config.toml
num_hidden_layers = 11
d_expert = 64
d_shared_expert = 64
hidden_act = "swiglu"
router_score = "sigmoid"
normalize_top_k = true
balance_loss = 0.000127
balance_bias = true
init_std_router = 0.0188
lr_router = 0.000386
norm_eps = 1e-05
optimizer = "muon"
max_grad_norm = 2.0
max_steps = 3960
dataset = "wikipedia_en"
Below are experts of layer 3 (counted from 0) of a mixture-of-experts language model. Rows are named router (the router's row for the expert), gate (a neuron's input weights, with its number), up (a neuron's input weights, with its number) and show model dimensions 192-255. Each number is 128 + 32 x the weight over its row's rms, rounded and kept within 0 to 255. Numbers have three digits each.
Before each expert's rows: "gets" lists some tokens that make up at least twice as much of what it gets as of all text; "mostly gets" lists some tokens that are sent to it at least half of the time. This comes from a sample of Wikipedia text that the model never trained on. Tokens count by the router's weight.

# expert 39
gets: " of", " to", " in", " by", " for", " from"
mostly gets: " of", " to", " by", " from", " including", " named"
router:073170077130132153142129206100094174133182140170112137118108137136103125125103099122140056106138169103090176090139100115077126144108173109134083115124147118146149097137111113187116145139082158
gate0:130091066160172134110115112095133143127128122112115116106125154100064174144115176067170157149155187132105085092128123087116147144189175100139141125147077094157108106150125091149131121129070156
up0:146122193111070123132214131179127122100122103111137118196171118135173087107062078163087128105098083134127146132144130142150152121150157133090135169130121144106128110136081156136178136184146144
gate1:120139108135142125130129207164188122160148072153108100177117135193159057151132130146096152172116123133062065145151180101065189136133168161121132086113166111153143101081187071154101141181053131
up1:118080109111107122105107158122151172142185119133100114123138176154143115144170178204101213102174117103126152152077142092149146040126098126177141116096135113115147133134123116163118167158045068
gate2:166127122126051119133171166130105110117167113079210147161110101104148113151148121106154061082166200127127171131139108127080065127069139152127157141094102100112197136086121133087145100147120176
up2:171203108099136137131122121114106094178152098146191143170132173158089104115165185123179114167171131117139135178101034128091205099082108169121111110098109117137123102113165093094160144046102086
gate3:106128092142135110106100155107084082101126154167103112121139077205162117158145091150161075136136086217085132110128117145061098126114162155185129102189157145148119136126124120117100170115143161
up3:129131120071145105119116085161107136133111225078111144150154173142154104123113137083122131120173126134113113113132145146086122119181109157139127150128109114148115168118193117160097108176149113
gate4:099109129140110097123156126080115139092127111126120143146069162145161176127141125132136129113131160125115153163108097150187088174099083079113150129161101126126085107132112089139132148118132184
up4:159132148122082150120149191170104159119129186156115111146074091140139188111130136162137163147118175113092183138081122105143136210074131113156112058155053149145138110111158060137109225130128158
gate5:071144137157121134152102077108121122150139126133117171109148084143124130142102109135143086139175154050110133139094115133152128182089144131141140155164162155147068118187087126186152152122145117
up5:083124165100067118130160150113163094135153147150167139118147143133136143130077099119105190099021103102120139138182174162102155100117084129174114154130092177120169109100114137093163115136097131

# expert 9
gets: " by", " with", ",", " of", " from", " on"
mostly gets: " by", " up", " including", " under", " with", " through"
router:096131158116105113097159184129137111181120154170145136055133154083160104128136115139119092092145112054130180138108193154047186148102146150168098172125127118157105087156152146110165112128107102
gate0:126110196127128189136107208208092092098107120156170112120149145172158089157145167151134141100159139131105078153157117199077169115114073139153086168095111129135102105159130149125140125037129181
up0:121115217108150142080160140111152127126077079109085117102115087184131165074178116093115123153141128134122124150079162134146096167161101174149024138193146148108125079167141146135118116084129192
gate1:160090113155138157133142176148122101129106127143122146099097106112070206166091064164159147117100044111142151107084091136084096142156149214108185137102141128089100181112161156173108178129112091
up1:141157118129146111113086141149137075186124156135126090086184157154112150129107076143145160168143139171115110087172093048091079153126172169105128127123156170074107144114165148168076172086155096
gate2:105112143146085129202106200169092162150116133094176089152082151133160159125121136110137080114112124191130144090164129153153167164048135107092093189068099129101122046098210130157131122098117140
up2:096165087077117205105086143122170091131130148119185082091171084136129084153155164106195119164072154101083077127123130123088180120139111125104164081084174136145081104157100117124150169135134133
gate3:141139164071172075172124133127198104137159097134116111102123117147154075124192128113128110138076150129112087142054140063079197135181113154115119139105129110164171131138119084135094135123161102
up3:159132117145119115148139158131088114116119198143102166126178085067138100173102070154125143163127125118122158139225098099233065111137123112172118154102110133096089210154145136176142110073169111
gate4:054149151159129095138142073134152097180146121114107153089095184149133153028128084132128130116175152124131175099139104136092114193111137177132096152119134117193146147136202129146143079129041125
up4:146163163211119134130146067099138116191109173138151092184053135144159089143168180129117117127112118091119129142151149159142149123152110101127076171134151108169114106076135163128187068131085182
gate5:117185149122117170174204093129123074119165152086146165156099165064096139152095123107095069096130095090203145104154127071133170104105100166105121123130129122097125088186056118141108108135141123
up5:136106144133129099094135106156129141101108131110124164147154123158180085155134095177153166137143146194115093110117119138136097107165148126114090118113123109100106162147111101107096169127143157

# expert 57
gets: " of", " to", "ed", " for", " by", " with"
mostly gets: "ated", " known", "ized", " about", " used", "ited"
router:092158110098141140129146112108123173116151130091153105124102128116119111156083133114083078030180144065161115102112158144084179166058121143156084146123094104175181141073167156116183094110065123
gate0:145114089110178150180079189138135157161114158154147156108102156100120156116102125153152156063139146144158145110130143141123207087101146165086082129156106122180130117094100170108129142106056088
up0:060114180126149143164176165106033150100112121132142088187158133124157140097094153156189162096137106139107121201108104167180143112132120148087091083070108136163160117138089133136155146160092173
gate1:130147111129119183125135136093134141149170158149093134123100105087126133093079078133107120112159164143158114173113091147065131130050168158119112076123108103126104134053116124103163143131209133
up1:123172101131131187109114155120130112160105193138152177181089094086080158133122110111112143115117171104171159084142158151139137075088130161151123133076103099138103160118093120131135171091119131
gate2:097113172090197122100164111156144167102161142148096075068115156132160152116160119144085145127204148147170138122096114134149068158129099120196115190130121134133186102179137139150089126163074025
up2:070126144169150171090110128110137104140076149095116093118169154174108146120123072141121125154142083174096174108147110074200058171108135128183119174090152178117149095131117070184153184067114060
gate3:126163125098126092189159129135074115109107200123121105109115115162207090134065108086095069092187119100167164108133140106149120092109114108098102153100131140159106132100213068159131140100187076
up3:113112085110112118106101092128149146125077083106144154192140122103072131132137134114164106131111133208097086134114099165125197123213156166205169109135163143137129164109078139143098165185059086
gate4:140120125124062122118138104154115190113097180076159099168093177156168125138150165108128074076166095111136126139136138085098116095132143143140113150182065113139122174144117116160192161155102157
up4:102128126115167123115108127170103033174153127149119157138123069144112096161119069145151146130057093140174139170139128198154139144117096136164111112067223140107161167161115103144102182101135120
gate5:133130134089150051153094115126184159191113132155081172149092140167106111133099100120134126116112103110119146067107107140123149075092082134155118144108132079131109169107143133113183104090091139
up5:169125146100092113129095119119146120050090121084157176153103129152099138126077131152099183174069135148154147082126101093175144146184115183132058135161110154096109106140131102114103173137147080